python train.py --n_layer=13 --d_model=384 --n_experts=12 --experts_per_token=1 --d_expert=256 --d_shared_expert=0 --activation="clamped_swiglu" --moe_layers=[1, 2, 3, 4, 5, 6, 7, 8, 9, 10, 11, 12] --router_score="sigmoid" --normalize_top_k=false --routed_scale=1.0 --balance_loss=0.00222 --balance_bias=false --init_std_router=0.0393 --lr_router=0.000295 --vocab_size=8192 --norm="rmsnorm" --norm_eps=1e-06 --tie_embeddings=false --optimizer="muon_variant" --lr=0.00635 --beta1=0.95 --grad_clip=2.0 --batch_tokens=[32768, 65536] --seq_len=1024 --train_tokens=363100000 --steps=7923 --dataset="wikipedia_en"
Below are experts of layer 4 (counted from 0) of a mixture-of-experts language model. Rows are named router (the router's row for the expert), gate (a neuron's input weights, with its number), up (a neuron's input weights, with its number) and show model dimensions 192-255. Each number is 128 + 24 x the weight over its row's rms, rounded and kept within 0 to 255. Numbers have three digits each.
After each expert's rows: a language model's description of what the expert responds to. This comes from a sample of Wikipedia text that the model never trained on.

# expert 8
router:121123143091164153162183103131109118108140124142105142177128157112103130103150152108131155154119149162145133130148112156119148134100137153155139120131135165084125145105118102117111172129182158
gate5:135123137118147132162136134117142150123127172116069115086190145125127147120135149126117127150112153198141093133061133135093150127110139088101136105102114135114118107136153138127109118143121144
up5:122100121120115141122156139120138124113114132145088095103142146134127112091112137143138102164081152160123108145101128121087163117144163116125131089107108107108110134131153161122127157130099150
gate6:085132117144114144090119115138129138106153159137123098115162115140100133153139126119116142109096162134088107144123117160118115123137131158074121117131142150114121168097133131120141123135139112
up6:074139118130124117104142159156119176100162177118116089128137102130117114184130142096122143126145145134064082145140136140120129134148082137100127117129152126139123171108153127152133136116140131
gate7:144122111164176114133135104131131141103143127129141151149166140119173107128141194086133146109083073143103173110101105109140109160155133128106093134098101099141057137160119112135124112139151155
up7:122157109152168146142164135146114119084108137118164117142158104092105149127135096111084162158105127089107129137128115120116084107172185122117106124130085121140115154086135164117152154114110131
gate8:107132107129095122126121129145172131128109146142159157151153113159127152109136120114100097166143122087096114102150151134133128141116151135143147124121125127135143087114135121138116127119136152
up8:121156096168135099113138120159147094113124114125145150112155145130104151099145101145105105152163103093117123104172126129134110174096129116140155124132108111119139112128114095160107147162144161
gate9:182114160127117100142124147127095133114116094164148142127108133163087117066114135151114141173142148126127143118111147100090117121109131170105139104173126133186155180070116153109100141105100085
up9:170115131152168071169130125174101110095121096154132129114122140145101132062116137148115118138151127098116140120109145115105117130117135156114145158133107149136167168100139163122109154148142106
gate10:118112120138114171172134157154116117172079119154127160093118093103110112132128136110119141129119102141127152165157122162100114174158090123124141137109136119110093217138126098118136121103118165
up10:147119132110120173096155153164110077138075143152148147081155105136087127094141109092129119147131116153099140146140126164091128176141080102118160135114122062128148180121168124128138184101138154
gate11:127108144121111146125114141129125077108131132115146058137118123122120130109117107102143159161150129114080126099107162124170105162144155128141122153111123142099141132099131149145134135084137140
up11:170110121113100168153105149131169092109141144112135082141106133122108114152111089110129150144129092114074114103145162131140123147159153142150130141099126129137176155099134175134143135092139107
Description: Headings and line starts

# expert 9
router:173143141093115169175154130128148155151112151107115151172129168132109174138150126159146162138117157132116166145144164125076085104137131133166132119103112168101118106132093133150098129135151121
gate5:162122108130111105117123162095165102136178113116158115107163118115139138085082085115121111135135173171109150108118102108154144123082168136105162181099109120137092133089175103129126103144133198
up5:166128139094109127122109137101106112134185105120143136123158125149125129121077132140106136133137184180121143102090128097146131121100137132096103130121112154130107109085191059163125096125119137
gate6:194087126117108104136124147145136134083144111127106088110146177125144140138142111158149152134117150131098137090138120122064123100149159107133107139102094161142147108155120120082113122154160100
up6:164102114110136117134124136167131133110098084122153099134106128117154116136147095156112140114082151108129160110137127109078123111156138124118144095160092136123112110127133098113122101186112081
gate7:104127168111104164150112131115139159119144130166121180155130066160082127135136160127121163102129126085079119157134144090148115123099124142103101109111164146058128102091125100159166100094119177
up7:113128114120116162144119107132168124123143121127086133153115083126124127115123144115097148129119117134120102137167148093169135083080139113101147098095167161089133104115086105103141121148135157
gate8:120106111158080167137101143130115143089148128103165155137135172176141126096100101156096150149140133108100121143182121130111178100125101114139132125138084091168108056153158150114141136119099105
up8:131127111158114156157112112116104116112143136113182161122131128164134114123135097131116129158110123140095114147164126123121168118124137124139110118133091100097137054123133136141124134121098134
gate9:137096125137130140106122142140124142130111147110158153138108126111148144151145115073130113178124138151142148164137131091137170126138091120146100130141147146108119153144086193076135101131089120
up9:125121111104132124116096101178070152115069127160115125135159122128120131060115121075137115146137094093107134119116128098131164160125131134144095079125177098102120100190132106145132129139129186
gate10:162162129120096140160146129087113172143157146176114104141125120103124130155154147137092114162129133088148150127137115146106128192134112124121131098091090135093094141115159134130141089099173174
up10:101154116109094137182138131104143163132128134140147140111093065096136134108124123128139133193165130107128145154095140125079126164170131114121146112111115155116135111125124123137151126089137172
gate11:110132099133136136123126126168106114118097105118100156127118159149146114157135115164098124141123105154087090117148100151130145167108147100128167118165082133158131154121153118142160141107101092
up11:109121124137135132149097122114130138147135127098118145167153137172142160129148097153103092122159117129088107092136133109127119136131117116119134124153119151184116106068109112157159138094106119
Description: Numbers and statistics

# expert 10
router:118144060103152112116146085123133120161129148123146126120102163101093107136125130126100147098086095107121119149136107135152142117150101123114098143141103138146117097116125112127135141107156157
gate5:147136146070116105126121168107181083113144125121131153170125111113177140120126098187123125125138113155094139102167159152057126104113124183160158105135096124124131125133117136112133114135139094
up5:158125085098123118123147145087160126107142126099112124148133071144150142124144104166137117103151095165127152112146155158108132090134134137141165124143075118134147127091092146139115128144137139
gate6:132128117085159087143118163123118130108159154169164115134165133132144141122152142156088109160117117130153136143144113143135133126172094126142122119162137171125131120078116141149188076093160112
up6:151119113086136078144180182147121099122166136094144137105160128122148087123125167125134106120151136118121099156138084147159143101130126122108122090136134100156080091100131119120140108148145108
gate7:112119131126147168106124144174089140136142110092153111103137108085128152174091170158125118140114120124088128144091130143085172113169151150103109166136165138129139149132120146135094149124146128
up7:143151144123139115134128138145146141122122130120152125096120100126141168134082150138157125133107104084099147115075146120092137109134156142125148141105139117107166134134121127116085106144152161
gate8:117157151130184133131121072100130105148144099167153123166122132106144126156087108119165136112144123101118164157135131101092110165133129122152094135168076181146113148112130154166131126122130120
up8:095161128170148122107112049123108111124128097138171116141133162096149141148100130129152134105138112123089162140126140107076106138134127152144125141159117167117128144119134147151093148122126133
gate9:179144163169123119126129118147148130164121145078166107125122118092117177123114144101116130096107161094115143119138140133144100131125110145158131160147124127123140135108117186115124145152107165
up9:106157103112170151131114153140132131106114163154124102124170195147141130157083095163107114140125124140152110109144111131125162146166138083116106113153099095095122101125102101115099106151151084
gate10:139116113072143136119152117119091120120129101108134157137147087132117151114154122147099143094084195129108124143106127125134142154117169162159126142146143155136089139140125114131100102142115119
up10:102097100100147154125132123112126145110138093112127203155093112116110147154127094110077157116098164149096109141128117083109126167151146148145115187156116164146066149139113132118099103130121128
gate11:127144104149107145148153149134128117130150162090171131162138111109114094164159105117104171174100137154121124136135161148106095107141160141141141101130134135104141155165088117143068172128104143
up11:114134102129168151104121140134116125124135147117128129140133120162110143140107108149104166164115146161106138149146138115151088117152118164118130152139146149094164144134110094131118143107159149
Description: Commas in lists

# expert 11
router:142096083136128155140122109151128161157097156066119175149141168120155149145108133119114156119086151136123141160125086151118142150107133126134118161131138161159149092074088178132116143094109144
gate5:114133137121138101163099097147143165101146145127126154136067146144139195180142118148107137144129153156142096150102141116123111085175174099166129169135104108122120123142101170136140140126135125
up5:128123150115122119101134089101085135171118138129131158128133101118148119092157097118125128119168112197131122161139126145167138098116135112141113144123110147158131114182140125156110109157118137
gate6:105117196130145142169145138127153139130155127114100159130099114129097100103107122158133134146099120109158110118098066172095096097109137099077109085119129201144131153158140148148126125142142093
up6:096122198129121129127159141141133147117146122092126182116078139133134090116102144157148113134094140104142086137104103153077109137116154084109131117129135159115124149131176132149114117134110105
gate7:119145132106131126129124116098142112145090130144094114107078150154110145161130121161173126110141114119147113152111155139114114205093130117145143105117141114152125137109108115101088098148077169
up7:134120096118086120123118113134124146128139095159119134111084137167142127124133097117120093113148129131143112109103128136125114163093122125171142100097108144160122172119118124132107093108072132
gate8:129100125138139095094088143101124090118119161174110126133125142128136152137126121129086135081142151133155150146103116132144152149115136124067105130129135165139118109142127178118123104189147133
up8:095107095143120092118108186114104126111108153181112136137092140127129125140116139138129129091144140155165150166083125152160144157127148130099120136110142157146154143150144138110105129174127121
gate9:125117114117086126145115130128155109107124084101157161114139163135163149145118123142136104109205165155134107102082182112102121115129106114111104099091153143119167150076161141156155136155079120
up9:168109101097127127151136144090147155116175120170122083123137134088133140107162124151071162087153130079154103136104131113114143104151115124179133163129123137148167089157137112157132153091169111
gate10:120101159110155115137141134127159163160148143116120155146126114153176129123182097100120154123151115150156130161088126129113151103164120123155182139098131121170134085092125144075118119149117098
up10:116148124156098147137137112125095155141132165101118140158101175127133162139138143094120130125133124114112159114145089111084089140139144128120126152142094158128156132083135113117137103129134102
gate11:145120138109084147121113140118128134110095119120111128119120136150225127105104099140091138162138112157070149139128105115157103070160131080124108121156103133149125142175134115118130173099091112
up11:176129101123111089123128121117111123089114146153098155147087138148203112103119135184141137148094118151106126148168121113122113126157095122146131115151095116113108148185153121151097147107102101
Description: Foreign name fragments

# expert 7
router:103160148184096115139122113109147113164117148096118125120138149146127162128167104121104163124105144123119150127122140171164111149104074161148109166122124120148100069092096103151147150140159104
gate5:128151110137148137134136161136058165110171150105108173117174120119096102125095112160197106100120125137109110108114078142148111135110107085095092127094121133121131131143136116134159138116138138
up5:123133112093132149137121175090074162106185138165141147136106126112116096098109129167155106128103103129125119149145109133128142136104108100129152092142100157146133127125127131151163136100146111
gate6:127120130125106134160125089108118125159107119103144116127126097166111077122122141133160099138175096130118109115091137165175090154132143126094119148061103103168125131092144174090114141152129132
up6:164190097128118164102108128149154107105103096123121105112100096143149132140102141089116133131142140149092117100116128183158099135110158136115130167132091111189121142109110164108125073137152163
gate7:094130117141139147148153148128147130134101142113094104109112113122129123105136160147114127128142146159115122111138101144160099135120128141148131135131132158127093138113154143147144094140180145
up7:133129133158146113110143120135124164116088110128112115109114120105103113135137147121114134131110116145149137108119117155177082157115102128148143123122150157130093136076098141164127118136152121
gate8:122167164131156139130132114163129084167110097096159076106134121098146140144099135136128108115074089085156134162129155141131110122161167150105119151165095108129099147126134163173159100138114110
up8:084129138108101101126134088144072098148092138107165103116150159113171157112110145128132085084112069102078151155117153143147109093166159169104128164169098160109137121107152132179148130137105116
gate9:104105147163098115145136137151112153161152130114135153151130076126132099107159170136147146130141118132104116145112096170113124145138164115168129121114167108089106155096160115113162123105131155
up9:145089139135164094136140068114133122141108136097074158141136110126112127097127168107146144087117141127085128102126118142127108128147122143144144142149132118090087130132140146081120137096153163
gate10:103126072123092145119141110148103098111079118119149108136137143122132132108097126144148136126142101067167109125112127138168150114098122117119149146129109082165112123130144106139124119117125146
up10:100131089138103146120140097118087108101099114135171129145121157141132143102100112131146121146129085099156101145093153147154131117112119115126153123145093117141107144126157098100154121130110114
gate11:137114126095137133095108131101136122158146112133140098121098114123173099149145098124151106142155159134157119181107145126142089133128180140131146115133141157105092087119117099091158198129161134
up11:173130116149106123088125119134116115161163118115114107124087089150170099167143094123173115150098150097136131177085148127158106124125154163126131088110146111125150082094081109129186170124155109
Description: Table separators and by

# expert 6
router:167163120143125115164134123147073117131141142100168161147156165127164162145124101147106132124109149108119134149149126133151128130111143179134102180130125147163155100133161085146139102121150173
gate5:138113101111120152133118138152114142086097111146169129100145089153124094065135099165122160112103149129138136104156132147185083123101119085133122156173117145140165136166136125161087099107146132
up5:120120049150175161124140135134151130119080088123169114116118080120138158109126147151117134103146133129129151105136140138170079082103125118118121112119115112128119119117128113147150126135158093
gate6:115124144123139098166131152110160127145133113151153133095102109121130152061131113111120132153120134118107128149126121151147145161133156135075150113100141072118106122145160157080111170120147096
up6:131080148077110126143103176110152144140117131106140123149101120139118147122168126086095121149102127093149139142163132139115106124170156129072157135130146087122100104142130128102094152153118143
gate7:105091188140170142100112136128115098125149133146106157126147117138160130149140121128129158141132126148148169132104110129116145119129135159077126105131109147107132157178156107132115180126175145
up7:079146132131121126141132173115109125135129124101116177179102141102110131106093141120148158127137129190103150146119117160090119119131128156137124107133106140121130152141118144149163123134158127
gate8:146162127119130100130103177169109084114117114114123117120103139148108170095101167138089173155129126149124095133160139115137146083158107114166111098133089127151083109136129158171096138132136108
up8:155129132121143102125118151135121081101126100121142137115124132119112127140112159142072180128115121142137103142143139130150137091153112145169121079137139113151085124106127167139117142134131102
gate9:141114140146137123126094128130135134123145153121127140174139126108076149129111142101119100114142128135093115123140135149095141113151133131155131128113084142134170092105031141145134153139103143
up9:133136113142137156143055123104136123106133124130120140160101126111109143131147135127098140094117106121136118168140104145129139116101118151177102091117085156152172135148113155110143157121138131
gate10:100138099109099141129155133123147141146130147093106116129115090092094153137123165177116144105130136167186189123122129107172090104123148141188088107149139141146129127144127108186116123151132140
up10:102135134140097133128142133151174143170119162096090139138135107079094168106143182139087140102145122162152164098133142114162127127118108116161085143170157134140126144125131093147093090151129118
gate11:138122132140096149130135123135133184137137176089150097146154171141113106116089060100123125096109145164108155151153086129138159112136126106142117136127146138116108119087122145105086112122109111
up11:109135086145105137096155157139127152143148140105168131102119103175131061107110106153124130103101141151078122147145089119116104122143121138162117148076127137141135124140093157141118144144154136
Description: Institution name parts

# expert 0
router:167103091089162099178160085131132093132110103093073126110108123113136143163113110136129107091082106156088115115147113167109130121117132122181100136139135122108102102116127116172113132114155140
gate5:139125086103141142139125111111122127155145133082150155149110140100149141131133112111123119136085091170090114122156121138105079123166087142121135154142123120135155146128137150105181116091115150
up5:157120100108160119135151108113110146158109125098095132158111135126145137126132108110136118121085126160093122102152134153107107139192154141170160160133100125118134155163116140137158083076114154
gate6:130140166078115114181154129146159117104117127110124111171101126121133127128135112076122147125141135130103097102134156131116121161085127118136085125136140101112095125133125118120200125120138129
up6:146099155065106122178150140140165117092130148131123127141102111141141145140167132101140138128124120132113102118151148143145124111098111133127099133128139108116090128152113107133163119128110133
gate7:176120133141161114129118099136089155190091098100126116134149113167102110090127160127132144116156127126165121136144121154151129139136151107150105121151155119152114122122135110181179186131134160
up7:116119096112079154113120119113167127094174112141134096159134125103161164123085161153147108143096114101127122120123075121118135122109116171096145136156096123143167104144149141095122121142117123
gate8:103140160126132148117163115089108171167120136126147135113093163074129115091162112145125085066125113124102147103167142115134117130118105136122139111130184125150132128158127143096117092107138173
up8:109170186156169116127180092114140131141103109125133157142098148109161142106174100170098079085111132093100121090153150133153101159123130112112134133146164110134128143126102163113140095109125153
gate9:145149132154137117159141135148117150100084138137143170121127108109153149117137141124130185156157119145154167125132103145108059122109141149085132126140130126129108129128130105144120133114132118
up9:134126134147142101112153139127167123096104146157131182151123098131163156094158139134121172127179102147169155132135124129160079146117147179120145123148111122099113123106135096111121137122124125
gate10:122115124144110179134117138078086084114160090091152138138162163112126127150144110087131123112136116128105119112114151133166096132118122148156091158113160170093098179090126130101113163111145092
up10:076110101163099133116118111109116083123157102099144139157140139115117126141169112098138130111140098130097087109128154110157077113093150139168117168113154155122115170072141135143133152106152097
gate11:120167122130169147130129149123105159133098105092127172165101143153163156118136086130141128064143100132092118128133109132087118121136128151109159144129119157136096129105128089106135155082126156
up11:107153113119157133134124131111125137152097099084102148162093132114154164140148097115159135043123098130113093129123087159128114119133102143117166157149112140145122138094137105095128162102148139
Description: Sentence-ending periods

# expert 1
router:164119131143120131117152119157117168120098139111105130188093149166138120095179141143138144154144149121141172152152120129107126130098126149144127134116132126141129119128150095121115144151135134
gate5:116136095127142167135130163128117087083161154102147133110131138124115124112136156130160154165158098152112120140122137097172142133155134090149123115118123074140102161128118115140119117124159142
up5:086162126111091132135132065164110127103116095085117148117158131131142128096120111156098148117130118103171103155077076117177149097095163139130107110118151129132152100175106141097123147115133112
gate6:106136078158123167127134138156140163157104119095147133124146133089142105104149160118134100136161140106118190109118147081187095122124156171131134168105142117125123146143132162120125135144118111
up6:154094130128157127153128156107125101120127107103087118142157145103127081137074148138166094146114141097127156140107153100128138111108129154120102187119120166133122178161114115122129155113133127
gate7:127118105148100129135126114105086168145135127136150161121137127146111138147122115092151094112169158151113138113085120086132134153113154154130146124160122212134151116104115128105119130160090121
up7:160108133178133108143111146091096159122145121118152155123123151144125136113129117128146095163155133163145136107124110094171136176102132143133141113169105204126137094128130114120086126188093159
gate8:131156100122105089150137100103104132117126129131134142127116122129133124155142135149152154138138156096128117154085159103140141145116106103119141149131133131094143156126159129124190113153132129
up8:120158086148159106154141140110095135158131144119153141115105123132138150116137106189145135119124141105152109169138163074130112134144151101102180149153121144085142139132189133153143146128143162
gate9:140113111103162131160135128121078158135075120096124109161134120121107127086140117154154127083130112160150126143127105139153122141132144127131106097160133112182128136103133058159143146111138088
up9:154148095122161108175108117083086169158071107083129091166107149104117122065136105139155105085151142168164114147139133123112147124121152103116082108156121116170103115101120085165154144105137112
gate10:123113116121095156169097153091116114149148129112175063134141143119113149145096132111105147132138131141109103107152140144091136114132114115149158131157140143150103119119137124108132115135153131
up10:141109122128103137151108160102110076152157152112098072147105133119110124121115115128130110099151111129100112142118122150126153126145111142130119134157144140133106129144150138102133100106111123
gate11:115123141158114136145133141100128131147119122130119106087119147150109109114151127126168107137162140139142162116121129118101157130092152118131138107140123115106109131121103154102112110124134146
up11:131108138135127126184118159108141142120131115142115139116132112142105088116146140123126094132149137169145146095126123123108157144111159136147115107128106135118132134128092137101108100117157135
Description: Clause-opening function words

# expert 3
router:106141110169109144150130129137110151196121092114119136133136110124105128101130145161162146112104168125105118149118170116161133132115074125112133184118119098135087118148081133132092162157106147
gate5:122168143144160168112114102138123149122086107109162079098082133117120145118144150088101082114124136176114107137108163161152115150102151111149154136141128126118118104110130173123098118126156139
up5:144102127107146141125090099156105100127119118107129107108103114140117159143117116112146135129142140084093135124165162141159103127147141136097142179117138133088149075106126121078116130142164162
gate6:181128166122128131153125123128124141161135142147110152136111127154168087114107115116135110172109112149133128148103113127121117139103132110128117072132103134100144121164171127131103144095137130
up6:163110113092181132122113087125117152103124164117115141147120138125150077135135158146117094169112140170165098143110135134106105156089141087162119128114112108136100109136177153137117162168115082
gate7:127129136147132156125098157172160123131131133120154111153113160136141131113146105120125124112114128155123177170139186185168109092076055148097117168129134100125140131109124109092099129127130159
up7:144141174142121150149117145127160082170141126151112114127145188124144122139156150146158115102085107105105138094140107132093137130081101108118166192125190170157133120160119160109092162160143141
gate8:116131101143144120112095103130107092155126131091106128092137122115133114112130146124104117110138171164124137134145126146160104095121099101076142094132125084169117098121120140158102137104150110
up8:127170148133127122132106113116146152129136071155135116132140148127122163117154102107153110117152152144152109081102075156107165115135143155131119139113107099123090161102139127141160156127133123
gate9:155123095129128098130108109159100103137124121149132137139097132147116116122145119124119098138128085151100139111102147144078159159166129135110079144187129124107125088114081133111143143163142137
up9:127143095143157155129158097129147133151090173102137106160131069087122134132137137113142128174120123138111144088119155137123113122183139114106100205108154090126140139086110127150138139148114130
gate10:176125132156137123111153127162122172104121127187152132166111126141122152098124133137123094088105121120151144118161096135115097073137175134084120104128120098109112115149135123108091172169128127
up10:128121079159098140116196124128115144131098127142116103166108136093161109103129116152151104083112116115129167112095110121103116066136181148116161106141115087124130138106154102117111100154123154
gate11:131108107138149135127177099159114132163120145124116078116131115152144122117080118144209146115127152126121112133100110150118147120151142159124099110143174093180100109170108147173138110136096141
up11:150067114149138125114116083171125136188121092121128122136114110156159130132105131104190106130133131131143101162137109121108132144130124137132118092144140096109111106149075121153136146164123149
Description: Determiners and word endings

# expert 4
router:159114085123120144133164074180083145140120142133123145152124157123108158089173123155148118129103129076115146114131053124092133108099158127143118173140149124134123138095134129135147109122148149
gate5:121153132119124162138116121093162130080173114156124108142125115087128123071125109131107112149109161127119124137128147070096124142079114098107123099159106103134095146117089127127150140118129126
up5:128182161121129129146137103083152132135174138160104107119104144102173102096117156142108132142095156113098152122129181098100123131109102111111114077162100089137110137105114127124140143121160125
gate6:130151124156120148140119096166096173186100103126158121120160103144111111140098116146189128125083123096163122102112107143118138116127128118102102145114097108109083140153164138126119076109138134
up6:100122182091112123153134172076177114086102108109111160090112151148127170138093145117117108113108116125106100168147159158138118117097132108147152139114096140129105133118105107135144131136162101
gate7:125139111101167147160127087101133151135116137164122147141129122107133125126141117162090099118087119157128157176109115154160110159122159095140115172176133135134105129101110135124103138109126097
up7:112148075095135098162144096124147166066084156139121156140114112110123143125159135154153134172110098139135143142106123150133128154138148136124104134142135151104105110134137161122103157123148100
gate8:182144146168136141129109185138152147113146124118161150125140118169151134168080106117133112106119097151129153122156185130178127175146130109134094135125112128138118161161121129095143080115109124
up8:143124147119151152144107149167152126138156136115169144142165082124152111121129098143161086129090139142099142130176176103163141159149099103127099121129134137155123190152170118120158109127086132
gate9:132132097115077068155118114099131132146123133098184129121114107136139137091157134087140150136159156154119120104131090123135084121133145123133078122172108129138117155112140129084164112102135135
up9:148148094120088098121122106110116107170116105089165126144115123136138109107169113100148144133138138141111112122131119140129111142100142140131129119159132102136081134124142152114097129139148156
gate10:109148091129108155099108129163090135119117102155173144144161152107142132089117061116124126129162135096132144158156100130125130148106089131125116116137111129168095078107147133102101145158099111
up10:122173090136092186068110111129092122126084088099143130113176147132154117119116085145096104130147131126147162133122120109108154117137130126112129121084081105147096108124161094154127158165115131
gate11:079119143113094140140106138092147122134199105153104112092135147095113120149055142154144127105127116140109101135124130112127119180109165117130119147117120151125100107083147158113083138091090091
up11:135165127123154160151137148136123113139170121117119159132111176118165105109113136169119185120108102146113135101119108143137145133121117118147145158082110118134135130099125140089118127127139091
Description: Past verbs and participles

# expert 5
router:124125135137130185172152149073157133126125125133133118147121151125155127152118122141106122118087152150139140127076099137101153127108137120106107150103123119158094124156114116117130136097143130
gate5:129137147116120123131087078114123115116121098156113152157131128107117080122135138103163083134118148106148136138135110168107134114113087139110112170099161127115181128143168170111131126104116159
up5:075125120165155164110116134104168137101177120112131119084131095112120100152143131100106088141143144110168091117170170178117130145111086110129143144081128119158097133109140149127068139089160136
gate6:113125100134132123136131119117140131125115069104088111101155110071131137134137126139164134119093179120125098137085090138121157137090115090141133138098119075143112129147135136127113119119130130
up6:143132108134127182152173075129128076142119160128104119135135156100129126149141097139154115133117109057113121126114114153119151116170136118143102120160103189044124140141112133136094147160081110
gate7:116100086153117146134127111145138135123102128160120133122109135097144126102087136152139119136139154099151166136103124118090103094127159146146153135088103115094120141116109136120141162123178172
up7:124122095143156128117119152112115103121123156166125166123108128102109106092086169171112106140133144138108143130105139140147090114141104155136145116105132127134136115130106161136137205124128148
gate8:082123148169134112107148114098134101123177122115130171118124124106159141105138117158168162138106147166129133138088123136115151158147116117131114075129131139096070128086107147124080144124130122
up8:128121181129133137134152133136155131101134130141129142125140123109114136145096151134172125119130172097119158202134156080124170121164108121101104113146137134117100109103126130150085116123108096
gate9:140127122122120123141118144158152146110116107136159107122144139104097124112150117152152134129150175150163134144119152104131117088141166112188153137153117149150098139118153110110101134123094088
up9:123154116155125142144095161142141126119109138118104094119162171143096127114133140114149121127103122147151164149119129077137099137138157153144125109167129149120106129149163094121102132136102116
gate10:124154152141105083157108124152145106119113136143128164156138115112112124089151112179107122164094128145131096130102140117189093163136116095078071109123098114124130108141076123129085163162156129
up10:145152147140086138101156121133148102137140108145163147145147074126104119124104107152111128127099136155085121120097127104178101149105091103086093156108113124118089071156092140134106128131182148
gate11:122108102129089139132127134121145098096137115119129122109129122127114091139103088125109094059086129111137145159152140114152144109159123170111100141155089153148140127162129086126152119154113140
up11:101108120113115122173112163103136129140147140106146135107120140157150106134112112112135105108108127136113135159129116109106139164107134136114097126166126143166146116137133145136151092154119130
Description: Mid-word common nouns

# expert 2
router:143161106110136125113176076168121104154123093113113098116094108106129108139140102145102129166106161109120154125101089118125163121125082138139168112120094150125103148117115135164142159154151185
gate5:171101106116112178113145107126095136115130163121124098121136153142129167118094120141116141096100149161109113196126163125119130141087139123155133123161117114090109108148127112108118135132155146
up5:112128106130076133094133114127144161137096142135131082104134163124093139116141157132077120105140170152124127107141166121167114150144117129141115122135096142083142110160101137115128135120137104
gate6:140123125134097120116123102110124112135114123103145117121151125172106114119150132123112099139110155126100161114155104135136158193170113110101133109125138123093099119153113185151113092124137144
up6:159151077087113184122143157142115118118110110118109135153103097118151140141118156146136112131118112132121134110146082178164161136072160127151121128140128134122114158139110142145144085133129122
gate7:107171154153102129174126129072164131142120132086138077110164149129162131113124107158124096129122123162091130106118160139156096137154102146152162133076096166117144091084140157141144174108101128
up7:133136158116137152131154116137145128098106088168097127168109134120113110150164065166095167130094153119110098149081091124112086167151162132141165106110107120104107112114107115116122096165127139
gate8:150117135173093142092103107102122088111122139160139139141098105124104140089162132107119166134147105170111087134050125144124117139141149101137181180190099118129082148150143139123092154124119120
up8:130131111092082138106129148067126140149138121090122141104110130120154113087079123150160190126118119145115133117079108077132109140130141119145174135168141128134136157125152150138120141131134150
gate9:105128146119132146147174166120146157114134158140125152123116104139135127136165097151114126164134108134153155113121112082105159157140114138122058080109140170161137139100119113130187143134117123
up9:116172111195121127138189144173119141138103128131066200103111134140128147126120090129130094154141066088110144140158133100127140186129144125119094088095167138106123130139108130127174129185154178
gate10:114144082144124146151165169119163134152122154145122117155144131182081125141139154166129104192147112110180122091140112143096083122096119133124143137101134138103132128135084159119106143100164134
up10:134154126147130124143182170141103123158104126157118113145148172137105104115128168146123098163144116121157129075147122136088093081085114137118147146133140135108118107136089107120127158155161145
gate11:100121160140135176107122087161104141134109113124089141129103134151150113142101125187108139175098159108127138093124127093110124145107128125142143064131120112109137130104125096116152128129148143
up11:089101144146150150114111139143108105089121078177111167129113138101097133111088144116109139143123082157069154092116116135107105119133153104124171075156125129088152114160137145179106123142169118
Description: Prepositions and auxiliaries